{
  "num_hidden_layers": 11,
  "hidden_size": 384,
  "n_experts": 64,
  "experts_per_token": 8,
  "d_expert": 32,
  "d_shared_expert": 0,
  "hidden_act": "geglu",
  "moe_layers": [0, 1, 2, 3, 4, 5, 6, 7, 8, 9, 10],
  "router_score": "softmax",
  "normalize_top_k": false,
  "routed_scale": 2.45,
  "balance_loss": 0.00608,
  "balance_bias": false,
  "router_z_loss": 0.0001,
  "init_std_router": 0.0157,
  "lr_router": 0.00074,
  "num_attention_heads": 6,
  "num_key_value_heads": 6,
  "head_dim": 64,
  "vocab_size": 47622,
  "norm": "rmsnorm",
  "norm_place": "peri",
  "norm_eps": 1e-05,
  "positions": "rope",
  "rope_theta": 10000.0,
  "rope_fraction": 1.0,
  "qk_norm": false,
  "attn_scale": 0.125,
  "tie_word_embeddings": true,
  "parallel_block": false,
  "extras": ["capped logits"],
  "init": "trunc",
  "init_std_qkv": 0.0245,
  "init_std_o": 0.0305,
  "init_std_up": 0.0351,
  "init_std_down": 0.0351,
  "optimizer": "soap_variant",
  "learning_rate": 0.00721,
  "lr_mult_o": 1.21,
  "lr_head": 0.0111,
  "max_grad_norm": 1.0,
  "warmup_steps": 200,
  "schedule": "wsd",
  "decay_fraction": 1.0,
  "decay_shape": "linear",
  "final_lr_fraction": 0.0,
  "batch_tokens": 65536,
  "max_seq_len": 1024,
  "doc_mask": true,
  "train_tokens": 391300000,
  "max_steps": 5971,
  "dataset": "wikipedia_en"
}
Below are experts of layer 2 (counted from 0) of a mixture-of-experts language model. Rows are named router (the router's row for the expert), gate (a neuron's input weights, with its number), up (a neuron's input weights, with its number) and show model dimensions 0-127. Each number is 128 + 24 x the weight over its row's rms, rounded and kept within 0 to 255. Numbers have three digits each.
Before each expert's rows: "mostly gets" lists some tokens that are sent to it at least half of the time. This comes from a sample of Wikipedia text that the model never trained on.

# expert 21
mostly gets: ";", " |", ":", " •", ");", "):"
router:130110124098132128141140135111102138183104151123124121114132128107126089107123135146137106089112152150137129138135078158153116152111153136099124113081125131110122121103139156154152128117105133127132152157133158115118110145089065167144172095128142152127138176159113115147165206100112130128098100104161113105158105170119188130102134125116121136108128094132121131124156125092114082124149
gate0:115138122111136158133155143103113151138136160122093100148145110125105111150134146176143106156130119129167117123136097127136163155110140160107083095137109114162148152112158112147126147126130137122140163124101159141126151130164117131126096108110100103097159099121116127104142099155128132117148109122128123132137101086186120072157116163097112122117153122122119113096103146112142139170130
up0:149169092138156157119126092086106128095111158129098122176189125102168124104121087171133125129131127125162079123106113138148177157161109107144170120074128123144128162130135153164158165102140148137179108099118171158148118130141129089159113126130085131132119076129119104137144103103097161136140147136131126112151101138123126137110120172110129120116150122113104155098074162161159157191118
gate1:108144092143115127093132138144075154102103163118112140151140123105141156110133134153127121139190138099124151114137138147158106130120105133110098092111113125138118108121167085126117119141099079156114161135154149109112141133128081096114120134135138147142122116157123142110138117089119149167095141145162148115146189132144126149141184150128100168121133148117135156099124137135127131129112
up1:099147135176153095101105130143161133125164116108107129115112151118110077112112165122135142121105074129184079149147109073104135081148105114101140099090118056110123174117141148124161152081108164129133122096123183107129124127128123138138132098097086157104145131112126104154146154110131099119183112122161125138128122174129130136187113148118134096146123106117176148143107135139079103113069
gate2:124104107107135118099125116116134143117134128119144127172102153107107130097116132102149104138133130077121131090115126133107103088059111127137133098151124117165108096103139135175150084147115131148125142126144154131152128181119106128171098142122141147123157106176125145111102137129135134153163133175129110103150105094137101107129110121092101103079145107127111105157149142110087085104095
up2:101142154109121133091128138141147186137157127130144156126092175103141136137164118066122117126137064110085103087159144161120144098117119105105160122158115132101125123088149121092162123138141098143142153119151118114171109163154094144119110160110139165124109108177142120125085145141164115122145187140133145121131090096131147099166145105121135145119137134150138103148135100155101089150112
gate3:107129103094115110118110123119144116096094132139137133131161117123120105132173104118157112096152155126144105134115134081085136103119133099116094150119160157118159154118144124133148118111123097148114124137134154148129120127131090121094107127096140128183122149161155154119112155164093152150103117132117113180180156095155118138140148128148117160198127130138123093099132152150123148114145
up3:113140143127148165147165125139134113124105134124101144140173112116108128164134118121152113089148161102147103141134157139102105119153160155120140080115111118158086141092145134148075156105117078103129135125109111119165157162155102100123140156104166103126142151125121139131099148157168114093097126089123106139107125124151114151084120089119102118134130090134105176107137153187126135148092
gate4:111131111127134096125176106132119168149111130102118156107104170151134118113144126130124165150161115092115133141093103128139111127102152147116141126112108136095147125144127133134150125097114138121135133125121108133132165114125141175128149086164165128110108126123152189079120106091069131145162094097118129125157150129114174164189120110159156111157149151101124121089166119145096062122117
up4:142153146132122122133149155143170163151123149104117136119152141158101139136137106129130112159140145110147115104098126103149076151091143126128144109153120129069152115132089151103104109122136131119129121156121100126154088119113157173132144086130144141128136149094101178134186152109113135119125095118079141137115123103119127096158158084119175073118121150104149133114133133118100126142108
gate5:150145122131139117132135095156133099106129108122118121122161119126156106144105110143117112092101111141107108145101114090143140137104132153190126134126102152131144109142157104103117150177113135120148112075175091135115200139116152104112117123174129098136102096122076133124125112091107103133130146130158089121113109162110137127110145106144106142141115109129128138139157141160138090124175
up5:120150093139118121143105119087141141145128136129078136126128129112147114172143141106117113107122105121079093109103131111158135113138107136169148097186117116143130144114136114095171136126157117168150078086112128120142137147131131114106096140115159104167124113150142138133143157171112112145113148088116132085161121174131161136084133120117121142137132079151147098124145110157137138131161
gate6:151069120155113123116098124157125167150136080109109091115124111119141142133096109141160191135145162177105116114166099135103147088150091136110130127093148116090144089137139139167150145155083114119123169120147167117160094099175123154152105125167097158126132121129130142129108111062143159125099155125107092132133153162108127144146133165097134126074077141119141104113133160084102129111164
up6:124131140135146130125125106150083150137094111123131153145152168161117140140104130116106123134090144092108149179102168117140108123153142133124128117113138115110103114152110147109110117127139093132112158097132134166095140124145096157117107101108155119115093123123119117071105117150154107169178129127157136141105101068149108131150118123101125107097143123104105142177122137182127103091174
gate7:106127142061103098134114137133136128126079117096136117148135086151131120172118123153079154128128128156140133158124134164139131154108122140064122150147127118123140126159097148164179105117104136140143106101125189119120089153156123120143170120106158165128109168119142092129140140150116133139135122129093130112156143090142121137151156108078135121160116101119143095079157155075139114144155
up7:127125068111125171135144110092082141143139133126137147143126128136116131135111137148106144126114132172102159134101113126135129138114159127124135152127090169166116126134135143062157125133129153120113096137190135147125129135109139172125103142133117097129109150140079107122127105120083119123146116131163101103141150138163142140112152103101123146165131118111148121112137151161175153149121

# expert 49
mostly gets: "-", "|", "–", "/", " non", "="
router:132127157139107111116134117130132101139109138113130099132139129125149093146102158186122054109096150148140142154131134098145131171146136147116120112120114138137119134105154123154165155083095120116149134144109124142139132147118088099129133120155154148115125164113125117139143139082100112116125109134129090156136127149143149127083117139068117122112140125100113115127167127085100116135148
gate0:140138120106091135124128119150089135129076140139157091135148154144120128109141131131119112153114147143114110144119125116086137147172087145152153089139116080123157114086129115111120101123115084119137114119147109135126112118129116176109124136179125160124137133145166137091149085081153092124144099158092106145124125134158129173108126107110156138144110105145114142129127082113122154095091
up0:127101110111150123149146100075135101126105098117132145134176141123138125130156167174150057165165134134156144164175086105132136107162104146095125117147134081168127160129121162173135111092082119149117169145131149146158101152137074143132152122160129124158170140092150154127117080115124119119112144129116118171159147127135124099198102149136099126128095108128133123082117135169113160134127
gate1:120125142153130100157110127139152139133132162100131136109122125136133128148109138114117166126129081126165096171147135139156154099170138147163161151140137140136101148107065091111201111112140113091147143116135169119093130156123148163177153114129077146097092131163097117176128136142136100145142133107144161157127146086112162135089117120142137106147130137117139147132127101085088124088119
up1:118154104116120169102135117113128146135171121156153117157138133117138122112167123129140081143129140121086139120123148122087121153078094124114089118109098152096145135156176186131098148119096152138123118182124098127163121106142081112097106118129162117177161113092145139104112136139123149087145123138116142127143134181146115115180146145147125155134130129131116116132146169176136135139116
gate2:102143101126115154128122139109205108198125120118145146091122112144168131130118131124119167108078101106127160153182138115126125121147135114124101130140138107098110153123154148098122118111145159124111140135102163125119092159103144114159125169124183117120124111107140137164129176136124094120134114119157108097111146110125121137141109143175111131157185137170163103117158101118136137116099
up2:163139170109135117105148095115071144073120162152112121158144138144107152126117140125141103142179127138131126097057109110112119112089119112133120110145115152164104127130120094152138155148162094140134110126147118119128157095138140146102133066145082125144151132146101113118119059136118145148138139135078147149110115157108133152104148094109133129128100108093101142119102150174125137188153
gate3:106143099137111129099138117085181123182127159104160128121229107094123148121108160157105109120141135113139130155146169122119157144139121147141140102142164131143114162142140102103107133132124159111098111137126106129109137120087150126079135118098136140135145155121159118177096132105154113149151145111092105132164094147159154103141136153157134118165132098153110158163166121140145097154081
up3:131122100132131120109131127078171143178127157096138139115182110093127132112132131136138139115112145101129124142152143128109195142145086139148149107131143139154120145154135110110100092112104174106102139145099098119118120130108138133094139140081142119116147135128168131167106142106164120164161129099099086117168087150169131084108140164163129148167129071154105175164140155116116088139099
gate4:121142118126114132119144124105121097139143125160153118115171130132141117066101142110107137113119083075122149133093094148102091099148105165143139097143178134132111104106143126144175169138128139176143110120119156139114131119140116171137086135138147097142132103141169098129109125126165099105145110119106124128121153176150184147084095122105106123145154123135097112094151151118141099143113
up4:125117105159120167103130141113085142108126177117171102122158159114112108119100113106116152106132072132136102136122135159130149102135129152139124143159161120120130107113161118114143149129134107163158103112144106118120129107143136165112112103162133119126141104133154085141113143125130113123164149129112130132138151132123111130112121128071126132191185157101127135122144150124158125094141
gate5:118138137110116142138150125104125129112160163162167115124127124125141116127162177104130148142139134113105122155126131152106115098039117104148099154164126138150127142157118128085132135127137149117163138151099105136159107142114161096148121136154130128108142114106144109149134137134093150150110139199109134128117149148171129114155147106152092114175132126145146140117096133115118150172111
up5:166136147121119132130143138122087138105151144160171130112113124130123133140144170122124138126123120108099103120148135140121116082067159138134090156171128139135125145137119144107157110114138141156153145121120116155161127148117168115164105118141104152126156107104152107156157133135094148133116149195134137128107116116171125117164164119130082118170132115155147117106118125097117142160149
gate6:160115162123154169147117151151136098134160159166153163140197178139127074159127137113106159117114165140116182168159115103136152146142152143098135146138136145140169105099124129131135162145153118106156084107135131131124116122137099137162159147144114134158146134139129111125130121170129125094075129120124110190091104164144114153116133099159113161125121153120110132125159145091094157107121
up6:137126120140149141159142145136077131149108098106158102189116127130147115096117158109124147098112123137117132119109120097127106086176142130119109161147127117103135120141130099105108144134143134108108169152089185098131110138177135111162120138126132115099111151144131154069129135177125147157098125115129109129080151137134117133077124159088135135149117130131130100100140139117125154109182
gate7:102148133110078095138120146134113101118142148123051132125132138083145156133108116157115062116110121164121128121093132140095090127094103109130132123115125096107137139159136126154185121121179140116173144129109142155148156119115109146123137129086156104155134139105119142124100119131102120114124099163105134135110138110196148140163110122119120090107171133148142107143145092106136086140120
up7:134095117172174155109149101114127195123115121130177113128141118160123104124068145103125152115137138119123157146153132127131151129172141141110142111122119165149124101121129150082085168151112102144097115118161092109098074128129175138096111157150127145145129143143153130137141132122154139159142136083161123133110145148094126149097143144101166160137102111126087148104109176127129154142136

# expert 38
mostly gets: " League", " —", " Cup", " FC", " Win", " FW"
router:141143100114123135119161101081154154148098135134091124133124124113142162145099130149131116110116176128155165154137144148114106121160159146058116118104104127126106116133167097133176121120143096127140120152090145115130071153137111156139124129107169140168103157135122111103172155135115113090095124111110126103140146109132136111146118107071130169128092137124083116155155118120121099124163
gate0:117119099072123096135109114185155144131133154154133165139098091157105147148160167151149134149088118127125124132084119166156135150129134112115116146153150106117115110126133126152148103155118106136114111099151132129121146113142153111113167121174142155135129145136084116126123090106121158141116133124110128088145177153117109174098156089113141117148142184164176131148142123118147133107124
up0:142088139178142175117165140109099110124117077130107114087181118082129115117122111123133082114183128123125148140131128093111135123132095106138157109093114148129128141126112158095127140132111148129128135156134106097117086151118104136165059156116105131110118116135174191160132130167126113120090100120150142165119108102131136100139113147181105143133109118111080121096126118129129112137135
gate1:108083109118115131106147180127121070161129145104100148109136137114123155125094138150108172123164146149133159115157130131116108104135154145104145122172112171111147152114137120128100141179163097113158115119122098130105122144149108123154140128117172099154147108166104140136139093140136130136096098092038112161140141130163101132129126130123138157147130105177157142122114149139121112118175
up1:146183137130134105139123074127121156128140122154181111139116127128135108147170116134157084131106131100120130159081126136124128149118101125160111134103133090139115118118110143114132122075070144126100170129134152129136129130128136129110108108116057159091109167099141113147136154123123102122154170161213178083147123144090136138127125124113112135111120147065114142111142115132129118122096
gate2:134159094118119133112121216156107081159130114115110158158074127122110149110166156113086191116138177118139100124102149103108106130157115139117083140098089125121123171151137167123106095144136107096166144177124134155105128132119128106176114166128173176147144146179133128143165129112111115098134205114112114115123129099111130160118162136138139166099154116137111118133076108122143111101153
up2:114133099140145126092105173117099106146126111120114158151087104096122154120143143131083166124137173097134122175097135142112133109136106159128095123070077138127134171161138161125102105131157115102161134175089147161109140125130115120212102134124162189147126128166125130156172128129114130116128194111101106143085112107095128161130127121139134147089155144141098103126102145122157129102150
gate3:130138126111125096105165150107120141129094069143149139136140113109136198130114162074151114128130165099133143143126128104143098170178169183087136142172151127127131118141136104123145109141154122122130112175136156104194078132166130094139180135114118121105135119138137081125059117160124110120097134129124127135144117144112150114157128097121104151120095125156108162116105077067110115161176
up3:143146102099153079121162142090122138101097077132172132121113094113121172153116154055134101118122161137141120143139099118131104163218163180091119138146157104136145113176129090102131115133146111109115114160136167111190084142157140076121170159122128103098127139136135089113071104163114142105106135128121135154158122128123143118176111099104126163116096157147116149125118071078118132173177
gate4:082160105122122130117126135094128109124133167132151090143093118103179128093124138159135137101117139169142141143131155189104141091126144116107156164147101113113140127136139123124107115114134102140139107115088144169125122121136142111168127130129124137096113136172140116079126142133112123119099114170124171143078135148145179158105115119102138172124119138107135133157150132184119133101139
up4:173067151161124132129130087131129126123120094127093149111159135159095131170162112113115106156126103111110129134140118062151107186123120124159106109117133176127096127137144132146147152141137124126137147131155120073140150127105108151079137101134122108150148103111113145173116109116134139140148129099165073096176126125102069110164145142138134083124113134146130140087120138061143118169133
gate5:082130130128111120136180119154158144120129146132124073117106160114114121141116117115176121136175149109109159119116138175142139112161111166125133122129133179065137105181108153107174133158143090128156141115069143096138106114144168117113130142153130156159151125158129145143121124155108143126147110123138117129132100119165118118124117162135075146136123169146134159136142093111153143143092
up5:167131158125163141117113130118122119120104129154137176117152104150127123132156151148100153126094118139134080105118120073139143156078135108137131116130121095184099139078164109155100144099102143117142121120160115132111132152092119125125132111100107129080131115095149103135141160092158109124125132137097150135133170169098111146111145108126186124112131098106144118122129148125089089129160
gate6:124141085134138090162157092161151146095130110141119151101133129142081137156139129137148111109072115123139123107133169139144132162127121135119115137141158107152105117126175121116141166093122127145138093085103114143154134147085129162100131164140126141111120144120183174128153112104158125190101152158119137123132139153149077128151129122125161127158162095152114155104149141117099123139123
up6:154110174122127133108094155109100110183146161102143098129156128109179141077109113127104187148179130136125130155117092108119133124128123148132134158117106135084143151134087131128110107146135127114124167156162121089111135098180129119135145114132128088137141102138087094175089131139097124072142091097137086120158131118129166107108114134151123109081123173092131123137111153141156115122141
gate7:159126072130081131167127142119124119116139125098122100158138120116166154118141121134150158135165130180092150139134090144132134133131165114108133114136128081106127084121133105136136148107138126131135117094115089062119127126155116123136123102129147120116138174123142161117111164141144150158164151094144146158155106130148151126121121122137106170059157144149176122141113127155108164155148
up7:145123063138092138175122133149137131127124142096119109169135098092146174105133131129170123127183118190097135153130106150134125108152132117095134114158124079101136099115098113144132140080149108138146117114119109078141128123116152135135132130136142138120133169101155131091107149148153171138146146090157138166140120121143132110129127127150099149095169143145138121121125120161122153145136

# expert 60
mostly gets: "\n", "==", "===", " ==", " ===", "===="
router:134086158169136128098112115118133145122094115117147101126159139131148142160110114184120110136109165126116136167084138151158120136105172180122113115112126177124130093136147133166161148121137131140149128158113124077130108106133119133140146102171111134122145154168055111097209191126122115126127123109123140134146134149121139134103134120109137122103084134123120128173157155108136134134136
gate0:128164152159135165159131165097157136150126151124154136109143159097127131134158129159149129117145124085154137137158122135136116134171148100127115173126116147123132119163147166117178131166153151109137128143186169147088134149108122118183149127125073146152120130137142099164141153122155140122113115098138163175130100137131114132162103121123125150125141140102162096091129172121177155137186
up0:096128076138134117144107108135112126111158064160126130164119110119083118132112147123128121175141137154072115140109093111146151134115119135161159051144125092083120159137077120153099103114097156108131164149080116117173118130127128132099120139155182152105135122127122159094115099131129126110114144137128142089140129177125116115100123109124170106092124123118135141126124082151082125092052
gate1:118144138098146110106132108128143144137131114158141149133142123103118135132106117134115129142094153141152152121103097178158102090136157155180155116137108131136148138126150136111070135149134138123102078113133079114119136109106136124114092150107093118149137143121115149107136119093135162103135096118109181144105094089143138117105159160163150141083140127131118085136141160112124137147115
up1:112141120133133116086141099155122091104125123135116152161106086122126165094161141158094138163136140169147168110097106145143105114123090100132156119130123140119146115129167093126120170160105132157139070088144076103132145128156121120108158111095136105127120159106119107113129111113091160140110135118111143128151107071143126121101133109158129139132134108128101108140115156129130146151091
gate2:143146155123131148152115111094144197108155138153170133097138114125140104128121111144137155149136166143129104158087119123136098152085129152148134160148121147173089147143108148144123156093123122095120165152126097129102083122093089133133154170113103117118106129130150108114104140140108133076170146123118099136130122144113158093136138116122127115119110118101143129129160171113127137180159
up2:136123136077134122116184145146096115126086151113117155150080125135099139123153137112107082118133138104125138114168151139131122119133097097107114110103135134126132119103136146128132098155140130168121090107145124158136147130172155155113102128140116130119152151111160124179133099162154123179125141141111103128120127121133055131151127134139108159104125081114110159123090118119105102139110
gate3:140175141149113146126138180131119122154131122147139108116092146106131090142135148154168106118163135110147118160118101111094114144100168137129125089143117077093098150133141132129111154098124141134096116120113190116122126138104127120078137175131129140105126086153105101144166116114138091102130101137096144176086124112137119102156141138158097107114151142127121122126108128168122116121122
up3:119082138137127122140093091146103146098101123104140112134148111112141146112118117137079132138075096117106150100138141103156192105156095105142130137141146139145162112109121156186151106151119108126143111151125059145147133148159130162154154088147123152116106157079155108119104147126132142153140146103167103101135150145143133155084102132125160116159125120118168155123134119080137140142148
gate4:145175123122091131156140116147105167129145112102114115100160132144113142117160166119148127131154122111130134153120132090092155137083104144084130113129151176124113104165139124144114153097141086105109112083154189163150139147172146112119139124171149099101172144119101122135147121158105109175083164108107147158151096161143113131145166134123152110127105133142085124127133165132127146153119
up4:127126149160156117136188112110115142135118072131099091102101139133062157089116132106106136112139110090143098103109132135100179123088119139082108107135140156096127123165141107138140126100150122151105112128113156099126149138162160150152115101175132118122170155122110102130154143162126076156106108118159171103193141162177117103157140145087122100132114167167101139105126134100122119123134
gate5:111150174120128152111136150120156094119094137109162149105149090124116095108126107126154107135148207149121152115120178125101130146134182116118118143139096124111129110154161147172092139133133118139103131117149102119136103141096145136136082129135117070137200136105117102129127130126107132148131131116142142154110087080151074118153092125126146148113127139106124117126147166153121119163122
up5:117175165136113157135139147131155089164107137112133099114152122139128114131115083147142139138125114128125179159140142102100118129123152117108161136107120141110135077125147115140062143097109142117111144133154110095096140093110172118139111155109131091116193122105142105126131129109120100150127086086127106133114090086132107161145096115122134092112117110099095123130126130140125147150123
gate6:086147105131163131116094109122127092128125090136092143125111158151124162115130102143100107152129147114087083146162126121135136135128126144105167100163141072088143151143125122147145118063159119137122157146138168119123116149129135154144119173105155153143145136133099127069141118148111080150103122117118073084152159112114163118131127102140168125143134113128155109113103098151181110104080
up6:168114140137092150146147138138139121149132148118149111127163119120108115106102120151123054138127103130173141099087144109142144092135118102128116150140162167179115128164122117149135114151107128123105092114109108108158157116104089123128108121139099110166116160151129106163139155141148140149136127132153140151112138165155126114181126156161101111074148161141147136135120162112095142158176
gate7:089136123139173148146109114135107091133127144099094135146119155151105115166128108126164140126120161143158122097182146118170121165138134158160147136156107118123105125116124189173127078122126108140131190119119119136154106120149109101128137135121107166130190116088104124137131147119122125121087115131128126125124114174146146112076137161136074129182120112121163118155137136129127109138101
up7:117132129133091146124119137105119120126134158121147139082152153127086127102117153131150140108138143130138144166145128110135134140121138100115137104061155188139123110138119191211097093122156117102130155146224135125139137135119091141152116120138114115140150128141132116119130112152123107152135103150132154130160106119115125090140079171106158102123129135118099113121146161141099162151096

# expert 18
mostly gets: "-", "\n", "|", "===", ".\"", " ==="
router:131100105138120111127120089140138109163116130118133101138154124136146129120110121174093103111109172168108152156132147092114125144121153161093136098102110143101133148127150126159182124100125143156154162122082140107138088091173090136130170105119128116141135165111078083102169177120128118106119152101122101116165111122127140152116120125125145158101097141135133126148157134117133115122119
gate0:125119141105138153105108091138127110156144159147128134119142129122118110152093138120150176132153125104141145110131123123121104151128120120129130111078119116135165114145126159102181157164102137118119112119147149113120126140168082146164119146142163137164163103125139168103120131145148134108125107114139148147140146123122119149143101129123118115161162122130107104184134138124138126136144
up0:138141130128116151119109107120091136155139163153165118102130119151112103155131139104137130076170174132129111118123098106098139169091112100118100087084177094125153091156133156130125149156134134101079090128152171092133112145155113144140117149166141106114138094139166150111108096175086145136107103136123152156145138145134107130120082152124120164137140143130134127173074156158129131140121
gate1:166151100118125122143153108107081134125145147119112166119184126166100094111131082158065075122129079134159144132119124147152111148105113104112117151119116162148125125117144121118115118147147112149157117088129135163131146145133148131132149103163102073143103092128124140162135129104132150149127130123137109119094123153136107138161114117122128112074173110112123184153106122110147129131115
up1:146160104148142124156119150110125157113190142123127135105150120125131103128122120100102144168104120145142088142148136122179141077082115108117126160139091165132139133136122116140152142139166093155124145081185131143137157120125138150099108152163097127168100093116110127100152136127141108113134134106158152101157109127101142133185097135101137109095110148125133126121159187062126162121130
gate2:144105144148140163094147130094104113111139136158097122148084160139127089128157151149151117106128165155085152144146151108128096105138085117130142143124151094108129164150107174130134108142148138153143125093151184137147137137119118144147069120128124122121124126135119107159102125123192148124081129154105134103135106138143149127120159147109098133112103102160092114084102150120138107140116
up2:156108157135155149105158143110118119098135166126077127136128150105136109104146169144136114082120142150097137135145175112142100134127086134119119168139156119124124142152118181133137103134157136141163119094168178124147124151108128164152092099158124105127145160132131116158114136105174179137114130115109144111137128142154116126121171150114085121118143143124086117098109146148133138148120
gate3:168118114126068129118176116122119092142119113160117115109143120122115159121119118102078108102132071111097139101185191144110144127103137111100142145068156124099127146127157128131168110117097107098120151156120129130133130137182134191126127159139112116107135151131126130164108129145130102175117130137099134091151164153112143132167134114115148130116176129126099128085097134142148125163124
up3:077140131121137145163106136084128167109154075107083135120108149097110126142104140116096117114122112093182119152134122122148168114109151183149105125117117136148106126138139115095106113142123088161109133104086111147137127140145157102105128125138103168141151166148088104121118150132113146132136089113147123149102158158163133108135143113112113128127143118136120138137174105120133109153188
gate4:114157104140117150130153112105099142147122142138116122125130130123146126099166155154122097116187117137146125151112144162121146144145153148089078123144148131154116102141164162169088139084132131112114132154093124129146125100088092117036119117145143116131111109139156119143136086117116124112111132157134149124152146140120135141155111099161090148148127153097125141130164156168142176151119
up4:153162105124116186136162125133098152106119107156126131133160157112142137087161185139122120133143091136171128157103159155095155115136106142098113122106133159152106104125190159137085131121136139116140159157117105123132138113121137133056087147157114113150122125119119117162135075132143129127133127110145124140132125139115106147170108062142099146142123124109140182143177142166130160178161
gate5:165116126149124095121149093144102099161192151118136136111126128165108122142136147155107127128123160135093137101148106145099142095133115165143118138179139141136148092096099106109134144103096155215142141102134144138100132108091138134150173198108134116139165100123147111152119130112105111097074121130119120131131130111114110129109135164139134148138136059178125103165110133117112117100129
up5:173119153128152119149141088133119117149177163122125122138132162144133144129138111128124136094125143124108126121129113141119108084153127168138098120160131131146141123077108128095134136121120116183123109062103144109112098122109121107144165179088120106157174092154132110115133136113128166115113118128110105166122121122136117113117127123134126148165088055184120132122148129122130114111117
gate6:116129128097148148143136112144125122140099178139098118097099126127143130117148105110077127128140147136159104170148129088112150130149143135101156137098145075103173135111095107131134135130090118117177135097109150135135109148114098187089162132127138133112150180125127093141155162131157102083147131167130146132120131135097129128148109127112171176135097151158120147092162084125146112083094
up6:157105116146156108099150128123104140129164142128153127180132091116137189068130143177179174140100110104123108141140119129129162126170104120134085119073126121109118102115150176159136115092131141088124145143115136107085158150133101138139099122147138118144161112127141127117150117109124114137117099121168131143112102111132112130139122167149130071185135126113133119112083145120065189116121
gate7:139149118129163138128148141114151083193134162136110151125127122131078099101143082119155123147132117135107129200134114100091134163132106115126103132128080145156174165138128092130159118114130121155123105135151163134090133075144101151124094121116128123101173128118110125078077152136119088123140122152167114120118105111134134101158128139160088151167141060162161129138075097118107114150134
up7:115129082111158175160121119131140127157144135138099152106120134143085123082107077108141128132128107148107148164138080115090150113120090121154085112128084119155175138148147096101133114133134089162108122129100126152123128108135133142157083121160114100126152117118114125107080127110142155163097136107144146141102116102164133142154147152121118133148165094155164127120111121116137157114149

# expert 1
mostly gets: "–", " would", "/", " his", " he", " team"
router:130157151086121124171127107126130147159109129125116114124127154129142127087102142140122105121109152135107163153116089126129121119132109158098125110109108133133145125064186130141177120111101115151125136128138137113063081161120081137123152100124151109138111147113137131118156146115106133106119120144145136119146131176154135128147112107100111174105128111112114134127187138057117108150132
gate0:090133128128114141142143112108112106117142141124132101108125149123114110094092125126129081138133130119156131114137129147170118125126141113153152106137138116099118059129178140149175192141112111124107116107109093186147064152144165099129145131128128146117123138131124129116123098157130125092070107128128127145156155166117164169138132150141098145136098116128127114114124125129168107099120
up0:167131126154119157106107137134106137175153106146109139126149109133149098167168086128089193121122116131116101112109153137106130097137155137147138116129110112104070149129117094072106075119128143135150144153155139096137172095135109152150065075097102122139155104140149137139127123112155131158155160131136121132115086117132094124083143134134095139125144127084147122151107140154105160149137
gate1:134152195118090133132101115124113157128119148124169119151125120141118094127119118168099091078132137150117152152128128140152123124120121143147141113203138126144146184138178113164168100126147151117103105139101127161150150141118136109134149105148146117128143146157118104149132153147121150101158111214154145149122116142157179120109089117098168158138121096158140116129155137105175079125140
up1:083124172136098140170128112160075117107166136151122145157101135133124129121176079110121108127129132178113107088117135111139118124136122122184131136154127107127130134164127077159085155123143155149106114145107092157095196086077113097161122103146118129132183109124163123136113123164129153085158129163139182121090168124142142144112123155183115102133127132123116100150124155156137118137159
gate2:139133110099147115130133159129146154125109157138103146150167096129107094168107123120097152133131174163152092120116075148138114124160125149097149145145148119119109144140138135128083101180120135099144090153150141097125096146137132141147115068105116136093123128154122121113101088146154161129133124105115165120131147135143091140095128099092085117079119168127102107115137094143115103125147
up2:121121153131087131117113087133124108121134074110117114103114130114130137095125113157127099128106074116123159107133169129142165108079144127139150127113111114128119113113132127157149144100097168152083164107123121172165134129138154128138150141155134130160113142119122128116147144095100107124143125156151096143157114131102144132143104159173137156169132132128153131125128134081170157106076
gate3:123154142087108134104144172148074066149126133093132128124141104144154157142129136142128113161136177140111168142105123078103086122173180132108140150121163133142131085140154124102147155146111096098128163088112120120159085142142139108147105167085095110111126121126091120160160156108082127110109175162133106155124127128116132145146179107121084152126148088142122129116160137160159137092151
up3:138142112114111134156121168102107138126125135119189155135132125158118144169110159120106169095124147094111108133135150149123149169145151144146137096127139180140145112117147102145130134114099130099175145105125135130151183065136139105079155143100099133129100113101119145140144145127114124124115146093113194124139137099187106122136141074146117133158107127115152195140164087140152084110118
gate4:116110142125127134098105111100161166075121137150090159150137163138138148104130134113125069115134182148181120084126133142098095129118174101076114152096135137152155128146100124128087102143095114148143170163128148098122126147114110123160105150116112142153098135098111124100123158115164148150114112143129096094147117166121139152098116146121163147078094140119115158060096095104096121146144
up4:151121148133151123136147113127118101140096086156155149087173133121134101123121116089151120148096113089118161156142107115140176178139118150162139125170129115097135133138142123113176111131138119077104093105150134111132115125103129139123135089139141118114159098142155154147077106106083143092169113147118133179126173095125106138137140098147123148135128132125159081164138118157132101108095
gate5:150146101135164122121113149132111150121148163139087117078140115108141128109101127118087163140067177135127114131124123111146165099154141132116108143131094091139122130107135116151120157096141150108133165140141135129159093169152112102101113121091135116117078122152121112111142147151122131119127121085177129097149069136082101115104105128104122131096120133124148138151123120149112129157125
up5:124115129142108135138144136099116113132106082087161086153159135164080115141165115134140101087180075141110147145128151154105121129105131137148143103111176163139147125145117154107158085141098111140120041105101119119106144099117153180132138115154148149132167142103124114126131142136134122156106141159075126152112182118177156152140153170164151127146135124125109097107134151122172151117149
gate6:106093152144172145141164121111111145122113162109144118126103134125134167159103094140110127124147181126105134127129065131111106157151130138111144122092154142157102092089156147121157158097114154144143133111122144071128100136091115131143140139140108113143105130151145125194138161167097132123147144139124107137099110155115152111101129112147141122118156121135103133125151116085125088124153
up6:138148107168126139125134119139129155122112106126130134093174148132131083146174111136086104130135138112133109086131153111161115135121142128081122154158098147126130125131165102159159134068144154148144118143187102157136080146116174172085124079142108125129113136142130124109140133137106092128109126151171129099121112096138116160159145154144143139137104123149110120151152123125137113131138
gate7:122124110158069127155093129098156088115126104109138126151076138119112136078138136168104111138120158109102113126113086137083145099162135164165153113106129133083165077149138130135141077117111155116149162104109137093130126141116135140151150102148128157112148091139126105127137106133132115138111111121117111170140170143131140143146121133096143143101133145119164110152141120096101140091174
up7:125102109105147141145179122126156178092115114136104131151181111127121135171127141119124183130134111162163145146123153103121109121090160104140117113123139137178148117107142115118143135140143077133139086151129113125130103130148125111141112141086139088100091173109138159092113144100143157120117104103128132120103112108115144142095151119120129117186085151119093134098106138149144099151115